config.toml
num_hidden_layers = 10
hidden_size = 192
n_experts = 256
experts_per_token = 8
d_expert = 32
d_shared_expert = 0
hidden_act = "geglu"
moe_layers = [1, 2, 3, 4, 5, 6, 7, 8, 9]
router_score = "softmax"
normalize_top_k = false
routed_scale = 13.9
balance_loss = 0.00939
balance_bias = false
router_z_loss = 0.001
n_groups = 4
groups_per_token = 3
init_std_router = 0.0313
lr_router = 0.000624
vocab_size = 8192
norm = "rmsnorm"
norm_eps = 1e-05
tie_word_embeddings = true
optimizer = "muon_variant"
learning_rate = 0.0111
beta1 = 0.95
batch_tokens = 65536
max_seq_len = 1024
train_tokens = 559900000
max_steps = 8544
dataset = "wikipedia_en"
Below are experts of layer 3 (counted from 0) of a mixture-of-experts language model. Rows are named router (the router's row for the expert), gate (a neuron's input weights, with its number), up (a neuron's input weights, with its number), down (a neuron's output weights, with its number) and show model dimensions 0-191. Each number is 128 + 24 x the weight over its row's rms, rounded and kept within 0 to 255.
After each expert's rows: "mostly gets" lists some tokens that are sent to it at least half of the time; "raises" lists some tokens whose logits its average output raises strongly, later layers aside. This comes from a sample of Wikipedia text that the model never trained on.

# expert 241
router [ 97  98 145  81 123 118 115  95 125 103 128 138  78 119 134 113 107 124 119 139 144  94 103 131 158  86 173 148 128 127 123 163 115 186 141 152  96 132 124 152 132 131 125 135 119 119  91  67 169 158 141 105 147 143 201 151 128 165  83 115 151 125 154 103 157  85 148  96 150 135  76 119 138 145 165  95 126 152 157  98  98  89 103 124 134 148 149  96 113 144 154 113 114 120 134 142 139 143 118 163 177 136 145 117 150 120 133 166 125 132 130 112 129 124  71 125 124  95 104 153 124  98 182 116 162 142  86 124  98 139 160 120 146 110 110 153 132 149 128  94 147 123 135  93 120 121  96 109 123 123 135 121 121 130 105 116 118 135 133 147 125 136 144 138 167 131 135 148  98 149 168 188 120 153 117 117 111 107 120 143 160 111 107 133  99 136 135  82 130 163 140 116]
gate0 [126 141 141 120 119 149 121 150  78 130 138 121 114 142 136  90 120 137  93  98 180 120  98 124 138 156  95 155 152 119 116 167  97 157 149 146 131 112 119 121  64 103 186  92 126 108 119 131 122 108 139 123 120 137 133 118 128 133 156 166  98 114 160 115 126 121 135 108 129  95 134 175 172 116 173 118 148 117 124  85 124 127 142 118 129  89 146 102 113 143 126 115  87 141 138 118 126 100 153  84 142 145 121 145 161 126  96 130 107 110 163 130 142 136 128 104 150 135 130 156  62 132 150 118 142 132  58 117 110 142 125 166 122 126 133 144 112 145  88 145 139 122 146 142 102 119 142 139 155  83 124 135 117 142  73 109 129 139 126 102 166 136 142  98 128 100 177 152 129 123 150 136 150 113 123  97 131 159  63 157 120 129 126  85 164 122 204 110 104 137 125 116]
up0 [124 111 125 123 141 131 149 152 122 142 117 112  93 123 143 117  86 139 147 130 112 112 163 129 111 116 116 176 159 130 119 144 119 119  88 175 168 125 145 141 146 113 136 152 115 109 122  76 135 133 117 132 118 142 140 148 125  90 117 125 119 112 118 121 101 184  99 150 132  76  97 173  88 132 134 208 163 137 115 133 168 120 126 128 130 150 150 106 128  81 120 143 106 129 148 132 144  91 137 121 122 129 106 141 172 139 116 128 103  87 113 111  88 152 165 109 118 108 137 133 129 158 142  39 131 124 115 145 106 126  71 130 134 136 133 153 128 123 148 150 126  81 134 120 134 156 111 154 159 144 134 106 151 114 100 147 117 144 134  83 104 136 164 105 117 146 140 101  80 113 124 123 104  87 162  83 104 132 137 116 132  96 124 104 144 106  91 185 131  97 125 108]
down0 [140 144 126 147 163 134 105  92 174 107 100 185 117 171 155 134 113 101 124 147 161 126 116 108  83 124 127 128 136 100 105 119 157 139 115 131  95 136 120 114 118 129 103 119 180 172 127 115  91 200 127  98 121 156 110 118 129  74 136 102 103 137 128 102 111 153 137 189 130 119 117 156  94 105 105 106 128 129 148 128 129 145 118 140 123 129 119 116 121 133 109 148 146 131 126 115 133 115  87 124 132 127 158 128 101 119 119  99 141 142 133  88 151  83 160 116 165 139 175 187 136  90 151 143  98 121 113  81 162 103 149 121 134 164 142 145 138 131 107 103 120 137 119 112 162 128 117 122 136 139 152 161 128 107 153 118  77 134 130 142 131 103 140 144 129 157 171 121 124  70 131 124 146 108  83 143 160 116 132 105 108  93 125 129 109 180 138 144 174 167 171 128]
mostly gets: ".", ").", "\".", ".\"", " but", " females"
raises: " Since", " Although", " However", " Follow", "\n", " Many"

# expert 195
router [117 102 134 106 123 117 140 137 120  72 140 126  77  99 128 122 119 135  84 116 163 123 137 175 121 123 146 161 124 127  95 145  95 128  91 133 139 124 110 141 147 113  99 138 130 146 118 116 142 140 161 110 145 142 137 120 115 162 144 131 156 115 142 108 160 114 161 128 149 155  76 125 140 161 158 115 141 145 121 106  93 133 112 128 125 173 137 125 138 124 137 106 183  80 133 101 167 154 124 135 136 136 127  69 169 113  98 110 131 162 139 112 155 138 102 149 156  98 128 161 154 100 196 146 173 147 111 146  92 171 153 118 110 155  85 165 132 119 132 114 126 163 107 112 120 110 147 115 143  82 128 110 112 139 140 145  99 103 123 147 128 150 134 167 127 106 131 165 105 128 167 157 154 189 102  91 116 121 128 139 145 121 106 173 141 164 114 110 101 119 139  81]
gate0 [118 118 120 121  98 113 101 122 150 126 140 175 157 118 136 146  86 146  87  88 129 112  96 146 155 131 127 189  84 169  84 110 112 115 153 157 157 174 140 110 142 122  75  99 135  79 110 100 140 133 110 117 108 154 153 109 106 174 143 117 109  80 147  99 141 156 124 113 143 151 111 124 150 124  94  72 122 170 128 150 124 146 157 139 153 108 117 138 112  81 109 142 142  94 118  96  79 121 136 125 120 128 138 132 160 149 125 124 159 125 140 113 139 121 143 162 120 130 122  81 136 122 148 117 152  80 150 109 122 172 140  75 112 124 139 130 135  95  89 106 122 149 129 126 131 144 152 141 117 110 134 137 129 124 134 124  91 106 134 136 131 120 122  67 114 118 153 137  91 191  77 146 104 136 131 108 152 127 159 128 143 138 144 145 167 131 176 117 120 119 115 140]
up0 [110 121 144 147 138 125 173 140 158 113 140 148 122 156 180 101  88 112  85 168 109 155 151 130 158 138 173 121 127  93 118 132 120 132 131  62 133 141 141 139 128 144 163 114 120 116  84 137 159 154 171 110 133 147 166 103 111 141 121 142 112 132 101 124 111 122 119 140 151 130 185 106  90 117 126 124 104 121  92 132 132 136 103 140 143 119 131 130 164 135  85 194 165 122  70 120 121 153 111 136 123 113 133 108 128 103 119 119 119 124 107 122 178 155 125 114 114 109 111  75  84 125 118 106  91 122  89 164 110 108 138 114  96 101 107  86 136 155  91 126 153 107  93 128 156 113 121  99 140 148 120 140 128 143 159 106 133 132  93 138 136 127 139 116  98 116 130 120 120 179 151  93 167 158 110 132 183 105 160  98 108 144 149 145 126 122 115 102 109 167 113 106]
down0 [129  85 176 114  83 136 163 115 136  92 131 134  93 110 132 129 164 115 100 117 145 114 112 150 113 131 128 132 129 146 100 127 121 149 140 134 107  96 102 173 125 100 107  94  81 174 136 129 134 110 123 108 110 105 111 119 156 101 167 100 131  89 135 119 137 105 111 177  97 149 123 126 168 148 141 124 158  97  85 113  83 107 164 145  64 110  87 142 165 120 179 164  78 106 172 161 164 108 139 162 164 136 138 125 138 123 116 166 104 112 150 129  90  99 130 127 141  78 128 138 142 127 113 167  89 144 118 123 101  97 122 115 133 122 118 131  73 112 130 165  97 139 114 113 140 129 137 150 109 135 175 124 134 118 130  99 126 107 166 136 168 121 109 111 135  94  92  96 128 109 135 128 126 144 121 110 101 136 107 124 159 137  97 138 108 112 138 125 105 147 150 136]
mostly gets: " out", "----", " party", " down", " paper", " constituency"
raises: "un", "range", "ib", "ir"

# expert 112
router [ 82 108 122 115 126  85 120 124 153  96 104 133  80 115  91 120 119 128 122 133 125 130 124 124 147  95 148 163 128 175  96 155 114 137 116 116 139 130 130 187 163 155 120 131 141 125 118  98 152 147 157 102 122 133 142 149 141 128 142 166 177 138 136  94 142  68 158  77 136 144 110 126 119 135 119 107  87 113 135 145 139 128 101 102 123 132 135 100 117 116 127 113 180  74 117 157 162 160 105 160 118 146 132  88 137 126 105 149 170 135 163 123 154 146 105 143 129  92 127 127 182  79 179 138 162 125 130 158 134 126 125 148 162 121 115 150 111 146 124 129 160 142 146 123 125 122 142 159 135 100 153 190 112 128 133 160 121 138 109 147 138 133 136 126 111  91 143 145 138 140 140 156 149 181 136  92  78 124 142 127 177 110 108 127 116 131 139  71  94 133 151  97]
gate0 [143  98 183 148  78 138 144 107 148 103 145 124 125  75  85 116 126 159 138 163 136  94 135 102 154 125 146 154 125 133 126 147 125 119 160 148 143 121 111 146 129 143 108  95 147 142  66 148 139 101 130 125 134 102 126 136 122 132 133 160 131 158 102 134  79  99 122 132 145 116 140 104 105 114 120  70 126 115 168 118 117 127 126 112 111 114 129 134 132 101 158 139 136 101 131 152 166 144 147 154  86 145 141 135 140 112 125 162 134 105  85 126 177 152 123 139 141 121 106 150 123 104 164 142 117 151 121 123 144 119 114 152 136  87 131 101 129 112 146 127 110 150 152 110 100 116 134 185  84 144 179 143 123 167 131  81 134 100  93 124 161 127 123 140 125  93  76 172 209 144 141 127 134 101 150 158  94 159 138 118 165 126 159 111 141 146 165 138 114 135 168 138]
up0 [133 183 125 133 104 112 114 144 135 170 143 139 106 153 122 121 173 167 125 105 122 114 134 116 160  88 133 137  91 163 103 127 119 163 142 114  81 120 141 148 125 138 157 116 105 123 156 130 167 177 101 139 177 153 129 102 125 147 153 112 114 176  84 115 123 114 112 134 138 151  99  99 122 115 108 147 123 139 146 129 109 126 107 146 114 159 122 146 143 168 131 107 117 115 116 146 158 104 170 151 118  88 146 109  93 115 144 111 132 128 150  89 168 166 106 148 135 122 118 140 139 107 150 139 125 100 115 141  82 106 106 184 144 100 112 124 174 118 112 127 140 159 142 150 164 134  81 159 131 111 147 128  98 151 116  83 162 174 140 113 117 117 134 120 123 162 126 145  95 180 165 147 152 127 117 144 158 114 164 130 129 131 137 135 198  79 114 149 105 131 148 100]
down0 [142  96 152 140 158 119 123 140 147 129 114 167 133 135 170  72  91  84 155 126 151 142 137 120  90 154 108 131 125 117 129 117 112 120 161 140 164 149 122 175 122 159  97 131 164 136  74 102 106 142  92 118 119  97 120 124 133 142 132  96 114 147 151 111 130 147 140 130 150 150 151 153 119 105 108 110 102 121 121 113 147 114 129 146 121 143 134 118 125 121 110 116 131 131 154  68 121 117 125  77 159 136 112 137 122 102 158 138  82 135 128 166 141  92 134 152 179 121 159 130 146 142 162 152  94 183 117 102 178 132 183  98 108 121 134 106 128 156  99 132 133 134 131  99 150 127 134 129 129 104 148 140 140  84 122 141 159 183 132 126 156 145 117 123 146 180 132  90 125  88 133 118 139 103 116  82 153 136 138 114 115 193 120 196 147 117 119 110 151 106 140 154]
mostly gets: " International", " Cup", " MF", " Votes", " Best", "PC"
raises: "s", "bury", "ness"

# expert 166
router [ 63  92 165  96 130 126 120 110 123  92 124 120  85 120 136 106  91 130 118 147 169 130 102 140 167  98 171 165 119 132 103 167 131 174 129 144 114 150 128 154 135 130 122 134 118 142 110  67 190 153 164 116 140 142 181 121 133 164  97 131 153 113 145 103 168 104 157 108 146 153  80 101 136 128 153 117 134 150 137  71 111  97  83 131 131 129 150  93 129 136 132 132 104 109 139 127 144 141 121 143 172 129 168 127 139 141 113 146 137 119 111 121 149 119  77 108 139  89 110 149 158  99 177 130 166 119  72 128  94 150 207 132 124 113 116 161 101 133 119 104 141 120 116  90 131 127  86 114 114 101 129 131 103 128 128 138 123 141 120 153 119 143 136 123 130 127 126 126 108 148 152 158 128 151 120 121 123 110 147 136 161 119 106 148 104 126 134  89 115 133 149 131]
gate0 [116 137 166 107  99 128 114 130 133 125 180 147 147 147 130 114 105  91 102 146 148 134 122 152  84 148 124 108 124 118 141 128  75 162 142 127 113 115 144 105 102 102 108 114  82 168 131 129 122 107 129 147 141  98 113 183 151 141 140 140 129 126 137  85 132  65 149 103 102 131 108 105 184 128 112  95 110  98 146 106 151 131  97 124 132  88 136 114  98 139 147  81 135 156 122 168 155 156 132 162 152 137 130 117  95 150 132 166 125 126 137 139 149 132 134 168 130 151 148 118 107 118 121 126 105 135  77 140 155  94 147 166 115 111 135 113 153 117 160 170  57 128 182 130 115 127 130 142  67  98 154 111 116 154 153 156 114  75 136 123 142 126 118 185 151 106 127 144 135 130 137 110 147 141 152 164 103 138 123 149 140 115  99 118 115 124 179 111 138 137 119 149]
up0 [132 150 115 137 128 124 101 120 143 121 115 173 139 109 102 115  57 146 122 136 129 136 126 154 111 152 143 118 157 182 130 148  88 121 134 116 136 116 147 138 121 130 111 129 107 107 121  90 165 140 144 116 129 102 158 132 104 164 140 138 155 155 126 114 139  82 130 132 119 154 156  96 100 149  92 112 132 119 136 146 131 101 122 107 174 132 148 152 158 131 177 128 190 123  96 156 111 137  77 134  96 160 120 133  91 140 164 154 131 135 123 158 114 129  98 141  92 167 119 103 132 122 137 112 129 123  90 118 151 105 133 152 100 146  61 128 137  81 107  91 169 138 133 162  95  98 118 145 138 137 124 110 113 132 162 137 108  94 182 121 113  83 152 159 152 104 111 149 123 142 119 117 104 159 126 111 122 107 166 116 129  59 127 119 120 159 107  91 111 166 105 144]
down0 [110 129  95 126 191 156 132  80 126 158 121 134 124 144 132 132 166 142 137 101 128 113  93 140 112 127 109 148  91 111 136 175 121  80 140 114 100  80  93 122 180 133  89  78 100 124 117 152 127 145  78  96 118 105 108  99 165  96 111 100 108 154 149 151 146 127  72 154 117 156 127 128 103 134 118 120 144 102 172 126  84 138 128 148 122 115 127 124 109 118 149 113 122 118 163 146 139 154 105 145 135  90 154 113 122 141 103 148 131  96  84 122 140 110 104 136 132 124 123 130  89 101 180 172 138 165 155 126 135 107 110 186 118 111 129 112 164 121 102 134 122  98  93 122 153 136 102 153 152 112 148 157 171 112  95 146  95 117 172 143 149 113 163 134 107 140 113  91 146 123 118 156  96 130 103 134 109 127  83 113 120 146 107 110 154 138 118 141 122 127 139 108]
mostly gets: ".", ").", "\".", ".\"", " months", "%"
raises: "5", "conf", "teen", "4", "bro", "tern"

# expert 75
router [ 77  98 170  96 116  91 104 118 119 117 128 133  96 111 121 133 121 106  79  91 155 107 135 143 110 137 157 145 130 175 107 157 110 142 133 166 129 117 118 184 153 131 158 137 106  96 118  72 170 163 151  98 120 147 179 149 162 153 123 121 138 108 116 117 134  89 145 110 155 147 117 120 136 197 122 119 117 129 136 101 101  79 130 115 147 147 171 110 143 130 141 143 151 107 114 112 141 167 136 165 149 128 147  89 170 137 105 153 115 155 144 125 135 147 113 126 136  93  97 133 110 115 131 162 156 124 121 160 127 102 162 126 147 104 126 165 104 127 153 100 162 124 118 115 138 117 143 140 148 114 145 127  90 153 129 128 114 130  96 141 141 187 141 154 140 113 144 134 105 116 145 178 158 146 121  70 109 102 137 144 167 102 103 144 100 133 134 114 140 172 151 128]
gate0 [121 119  98 148 104  82  87 124 134 123 145 141 114  83 137 153 128 117  45 140 150 131  95 153 105  78 115 141 136 114 144 157 136 118 153 160 130 101 124 126 185 141 154 123 103  86 134 143 146 128 162 120 130 148 140 145 140 120 144  97 133 154 135 108 178  80 109  87 127 124 195 142 131 121 103 116 160 156 144 134 144  88 124 110 168 153 130 173 106 135 147  87  73 136 134 114 145 127  92 146  99  94 144 121 116 158 125 139 102 161 129 124 138 156 111 103 128 138 107 150 118 114 122 131 156 128  83 169 136 142 123 148 123 127 149 168 142 176 131 134 132 123 120 132 101 108 161 142 141 140 117 134 155 128 139 113 144 115 115 147 148 117 103 139 139  86 122 112 161 105 114 140 175  92 136 103 124 147  63 102 147  82 136 155 114 131 145 131 128 154 161 149]
up0 [113 110 142 102 145  95 136 165 112 113  81 110  94 140 129 176 163 110 160 149 103 145 132 140 135 142 135  45 134  97 155 132 156  95 145 104  90 163 149 131  93 110 146 104 112  97 142  98 152 154 152 137  99 109 120 158 116 100 148 126 119 113 143 140  71 166 128 161 125 141 165 142 132 107 159 136 138 172 136 110 100 150 114 119 102 114 115 142 134 158  41  90 122 132  97 125 165 135 144 158 140 181 103  96 126 122 124 139 125 132 156 147 157  91 122 164 111 130 142 128 118  99 125 130 101  97 153 127 146  85 131  99 131 111 157 141 137 142 101 126 153 146 169 112 105 152 123 148 102 154 163 115 112 116 151 111 110 142 129 134 118 135 161 118 153  90 133  90 137 111 149 126 129 118 140 113 103 130 136 112 162 123 132 160 137  91  79 107 111 124 117 101]
down0 [163 129 125 151 117 187 127 111 103 144 100 131 120 166 129 141 139 123 138 117 170 131  78  84 170 160 168 141 164 127 124 118 113 113 146 123 124 169 127 151 146 141 104 126 164 124 135  81 141 123 157 119 146 185 149 142 150 139 165 147 175 114 122  91 134 119 133 133 162 220 138 125 125  88 119 143 104 113  87 136 116 144 128 148 129 162 121 143 143  72 116  99 123 131 105 126 139 147 128 168 123 159 133 159 139 121 113 147 135 128 118 109 116 112 169 119 104 142 124 124 132 179 149 100  95 121 145 122 122 148  88 135 100 109  75 130 121 117  99 130 139 136 150 126  91  94 131 143 130 119 108  74 196 164  78 102 131 132 111 148 109  97 129 131 142 150 102 113 147 135 104 161 100  94 143 138 149 133 119 150 109 126 132 147 114 140 112 132  96 140 123 141]
mostly gets: ";", " |", "---|---|---|---|", " ±%", " parties", "́"
raises: "”", "\n", " times", " teaching"

# expert 38
router [ 81  95 148  96 142 104 142 138 120 108 117 155 107 121  93 109  97 102 124  91 125 121 116 165 118 102 156 122 130 126 106 170 130 156  96 142 140 122 114 139 122 154 161 147 127 122 142 112 148 156 155 104 145 132 148 107 120 140 112  91 152 100  87  98 174 105 125 144 192 127  76 135 135 130 177  96 118 124 156 105 108 100 126 111 123 121 156 103 134 121 152 102 113 124 127 138 134 141 151 140 131 140 188 134 140 126  77 158 170 146 137 110 147 117 107 130 143  68 119  91 169 106 150  97 147 127 113 132 107 159 167 138 163 116 115 145 117 101 139 105 159 163 136 108 152 112  91 126 107 120 128 143 109 103 153 179 107 164  84 139 143 148 124 153 154 126 123 145 132 137 139 176 169 152 145  81 106 117 176 123 143 115 101 138 125 152 113  91 136 148 163 106]
gate1 [ 98 165 144 118 148 124  95 121 129 139 116 173 153 112  79 124 132 172 135 129 152 134 148 116 166  95 103 131 112 152 191 126 175 149 109  99 134 133 125 144  95  99 132  93 144 139 146 106 126  96 100  92 156 111 121 158 107 143 133 153 126 135  83  91 168 130 141 123 145  91 132 149 135 114 148 123 112 118 153 130 163 142 188 176 152 143 132 137 177 119  78 162 122 141 131 146 171 146 107 130 135 144 172 118 109 170 106 151 155 123 143 116 134 165 144 106 132  58 131 153 119 114 115 112 121 116  66 139 102 164 102 116 138 107 146 141 129 150 101 143 129 126 171 153 135 135 119 134 113 152 139 172 129 131 150 129 154 132 136 108 119 145 142 118 132 148  99 105 104 160 169 123 122 123 140 102  89 142 195 147 121 120 132 129 109 119 105 136 138 114 117 172]
up1 [101 142 127 172 106 139 124 112 127 127  74 151 166 166 167 111 131 123 143  95 145 141 110 129 101  96 116 127 139 151 139 127 115  77 184 123 143 169 180 135 117 114 107 158 127 100 149 154 134 154  83 110 151 120 112 101 127 162 130 162 122 123 168 123 159 105 103  96 123 116  96 131 133 116 158 119 145 157 114 120 127 140 133 118  99 107 116 120 119 103 130 107 100 112 136  83 167 163 125 101 144 150 188 149 116 103 125 171 162 151 123 118 181  77 126 149 127 112 124 100 154 103  94 118 161 141  89 123 145 107 113 141 139 119 136 162 141 100 117 135 125 197 119 123 153 155 131 100  87 143  97 125 140 118 124 102 156 156 142 144 148 157 141 111 156 144 135  97 130 116 136 166 124 142 133 160 123 133  81 118  81 110 158  93 176 113 139 121 113 130 127 126]
down1 [165 176 122 125 155 108 136 178 117 122 160 121 158  92 121 134 125 110 155 113 101 174 169 171 101 147 143 141 112 117  70 140 157 130  99 140 116  99 115 123 128 146 124 118 126 139 153 132 111  94 132 101 118  91 162 111 156 117 148 113 132 118 158 124 162 108 133 102 148 151  99 154 147 207 150 119 133  88 140 128 105 133 130 136 138 131 113 160 137 152 127 114 160 108 126  84 109 111 168 165 151 107 128 146 157 127 128 113 127 116  89 125 134 152 105 117 118 168 127 128 100 124 101 109 114 159 151 127 138 107 139 138 158 143 139 101 146 167 166 126 151  85 134 116  83 117 103 143 128 125 130 132 166 155 144 146 108 112  95  82 138 136 125 135  58  98 151 146 123 127 136 119 121 121 122 163 132 169 141 134 124 112  74 147  97 165 107 164 117 115 103  65]
mostly gets: " New", " National", " North", " High", " Town", " General"
raises: ",", "s", "er", "est", "-", "ly"

# expert 51
router [118 113 116  84 147 119 141 102 119 104 139 142 111 105  97 110  96  93 110 140 129 118 129 160 131 121 127 132 144 132 103 150 115 146 131 175  74 152 113 125 136 190 118 113 125 119 114 115 181 134 141  96 149 146 167 130 145 124  93 126 137 120 124  94 179  72 138 118 153 139 117 106 148 179 109 116 131 118 118 125  97 108 112 100 144 141 159 104 121 142 115 103 143  81 106 130 166 175 163 132 154 149 138  90 175 110 113 157 120 145 105 108 151 155 108 122 115 117 130 148 139 103 153 143 146 122 117 136 118 108 120 153 167 155  93 138  69 102 146  67 162 164 135 102 120  96 137  97 136 124 149 123 116 117 166 127 105 129 125 134 133 103 178 173 122 111 136 125 126 151 180 162 148 169 154 121 100 104 169 135 117 122 112 137 132 121 144  80 151 144 153 152]
gate0 [129 107 120 143 164 122 129 145 131 109 137 123 126 137 150 145 121  34 123 143 117 147  99 127 140 141 122 125 141 104 117  80 133 148 103  81 169 130 102 138 155 168 109 137 140  99 108  96 120 141 106 145 152  90 108 106 112 130 145  86  59  90 135 117 148  93 118 102 117 128 135 164 156 142 193 179 114 144  91 114 112 177 121  86 163 155 124 114 156  93 151 118 150 140 142 131 127 102 156 116 144 132 113 118 135 121 127 102  69 116  79 140 134 137 138  95 153 127 148 151 127  79 162 110 113 136 110 115 116 132 103  86 165 119 124 120 126 137 170  85 123 142 123 107 156 101  87 126 132 145 170 129 138 135 133 190 146 132 110 144 118 137 168 117 117 110 143 136 166 153 148 145 149 145 131 131 146 123 128 101 124 141 116 113 101 137 140 141 121 142 111 160]
up0 [150 128 117 135 165 111 124 124 117  87 157 145 150 107 153 118 111 109 135 137 127 108 118 119 148 155 140 130 105 115 135 136 132 144 141 154 122 111  92 120 133 142 137 119 114 156 141 127 141 130 135  89 121 145 167  98  80 104 119 132 123 150 105  80  92 160 145  80 127 114 135 129 116 161 116 158 145 132 138 158 131  95 112 108 128 143 146  37 146 157 134 132 159 100  66 147 157 118 143 117 124 106  87 109  95 132 107 128  84 131  85 105 143 104 124 135  87 132 105 138 118 120 136 143 129  70 156 150  73 177 125 141 108 135  98  99 106 122 113 129 120  95 124 161 120 125 149 109 165 136 120 104 119 141 171 108 153 140 146 145 117  47 156 146 149 129 121 116 142 143 172 134 144 102 130 148 150 131 143 109 101  98  98 169 186 119 151 155 149 122 131 143]
down0 [138 148 117 152 135 137 153 117 126 145  90 133 184 117 113 118  89 164 125 163 136 126 116 108 123 126 136 158 119 132 151 125 158 148 145  95 146  96 102  70 110  87 126 140 108 148 125 125 125  96 157 156 134 142  94 151 112 112 166 117 193 150  99 141 138 169 102 119 141 132 172 155  89 159 164 133 129  97 121 165 126 117 161 136 115 123 119 124 142 105 135 138 118 116 113 169 127 132 121 111 124 128 196 122 131 140 107 119 151  75 167 146 128 141 117  96 100 136 129 164 167 136 151 175 150 113 184 145 113 139 125 145  99 137 176 170  84 130 133 178 140  95 123 135 141 151 106 152 107 134 126 141 115 124 145  98  86  85 121  73 114 139 116 132 126  85 127 159 103 147 122 160 116 161 108 165 124 133 144 119 161  87 141 131 137 115 137 125 146 111 114 118]
mostly gets: "k", "Legend", "kan", " allow", "ek", "han"
raises: "ard", "ette", "elle"

# expert 125
router [127 101 125 115  99 118 142  86 144 114 101 120 112 128 117 112 134 128 113 137 157  72 161 139 135 114 152 154 129 139  83 174 120 161 114 143 111 137 119 156 124 123 159 114 160 130  71  99 170 148 144 116 151 152 123 132 133 157 109 139 149 113 130 104 115 122 144 116 158 127 112 115 146 114 160  87 128 151 162 141 109  82 137 153  98 158 135 111 130 118 135 118 128 129 146 122 135 157 149 146 161 166 150 120 154 162 110 133 122 145 145 102 131 145 108 121 142  97 121 121 148  96 132 157 168  94  98 148  91 121 166  90 180 129 106 169 131 124 158  98 165 104 122 104 117 109  78  89 149  89 116 116 113 134 140  97 127 118  78 151 130 190 129 173 127 123 143 121 111 154 104 162 168 161  98 105 105  87 159 134 149  78 148 147 130 111 116  76 142 147 136 119]
gate0 [116 112 134 110 160 112 169 118 116  93  95 114 122 113 104 155  84 158 116 172 124 113 133 112 112 122 148 118 135 122  81  89  92 111 156 129 121 129 137 146 135  99 132  92 114 130  92 140 111  88 124  81 181 123 143 115 149  67 136 165 137 120  95 119 154 171 111 139 170 143 152 177  98 104  73 112 116 146 119  99 175 140 147 118 121  95 176 125 139  86 126 157 107 136  96 110 120 130 137 127 157 151 145 159 145 122 117 148 127 115 129 167 125 151 114 132 140 101 143 120 133 131 118 149 139 101 112 100 112 133 132  86 143 109  93 123 146 144 165 122 107 146 145 115  96 146 171  91 129 140 121 117 145 172 103 127 142 133 117 107 149 110 152 155 142 145 149 140 142  77 151 128 143 161 159 106 135  87 167 134  94 123 102 147 147 181  80 127 119 139 111  97]
up0 [113 112 126 122 132 143 108 129  94 149 133 140 109 103 154 122 116 116 155 109 124 157 115 106 124 150 108  74 118  82 153 120 131 148 123 132 161 158 185 105 123 143 133 140 129 120 134 123 145 115 148 109 117 127 166 132 153 152 136 150 131 108 158 146 140  66 131 132 128 120  80 127  86  98 117  99 125 105 114 128 169 118 128 135 167 127 147  97 127 151 148 125 110 142 130 110  87 137 182 144 125 107 111  89 104 147 139 136 128 156 101 110 139  94 106 134  87 119  67 108 166 110 157 129 120 145 119 165 110 128  96 102 152 164 133  92 107  96 123 125 101 122 155 146 132 121 195 113 132 125 162 135 122 159 120 127 142  79 110 102 114 102  75 100 154 122 137 162  94  87 118 115 103 116 173 129 107 157 129 157 135 108 124  98 143 120 124 127  68 162 130 191]
down0 [167  86 160 165 101 134 164 117 152 120 105 138 156 124  87 135 101 132 151 147 100  85 144 125  91 114 117 163 108 151  97 140 100  96 102 157 113  95 139  86 130 129 143 125 137 139 124 144 116  70 116 149 109 137  84 146 139  94 119 153 113 151 122 113  98 135 165 122 115 145 182 141 140 136 111 132 112 135 153 115 138 134 131 123  78 148 152 182 121  96 117 138 143 156  63 109  90 108  98 124  98 166 131 138 112 143 139 126 137  65 114 128 120 167 127 122 143 112 124 110 117 153 135 147 125 138 133 102 137 176 130 141 151 133 116 132 128 167 163 109 149 136  90 153 109 108  98 141 117 137 117 138 118 135 150  99  96 120 122 137 148 126 167 157 142 139 136  79 128 123 132 176 174 178 137 115 101 111 155 102 127 100 127 135 116 121  94 132 164 156 123  70]
mostly gets: " Me", " Is", "Me", " currently", " You", " Life"
raises: "sco", "gin", "gna"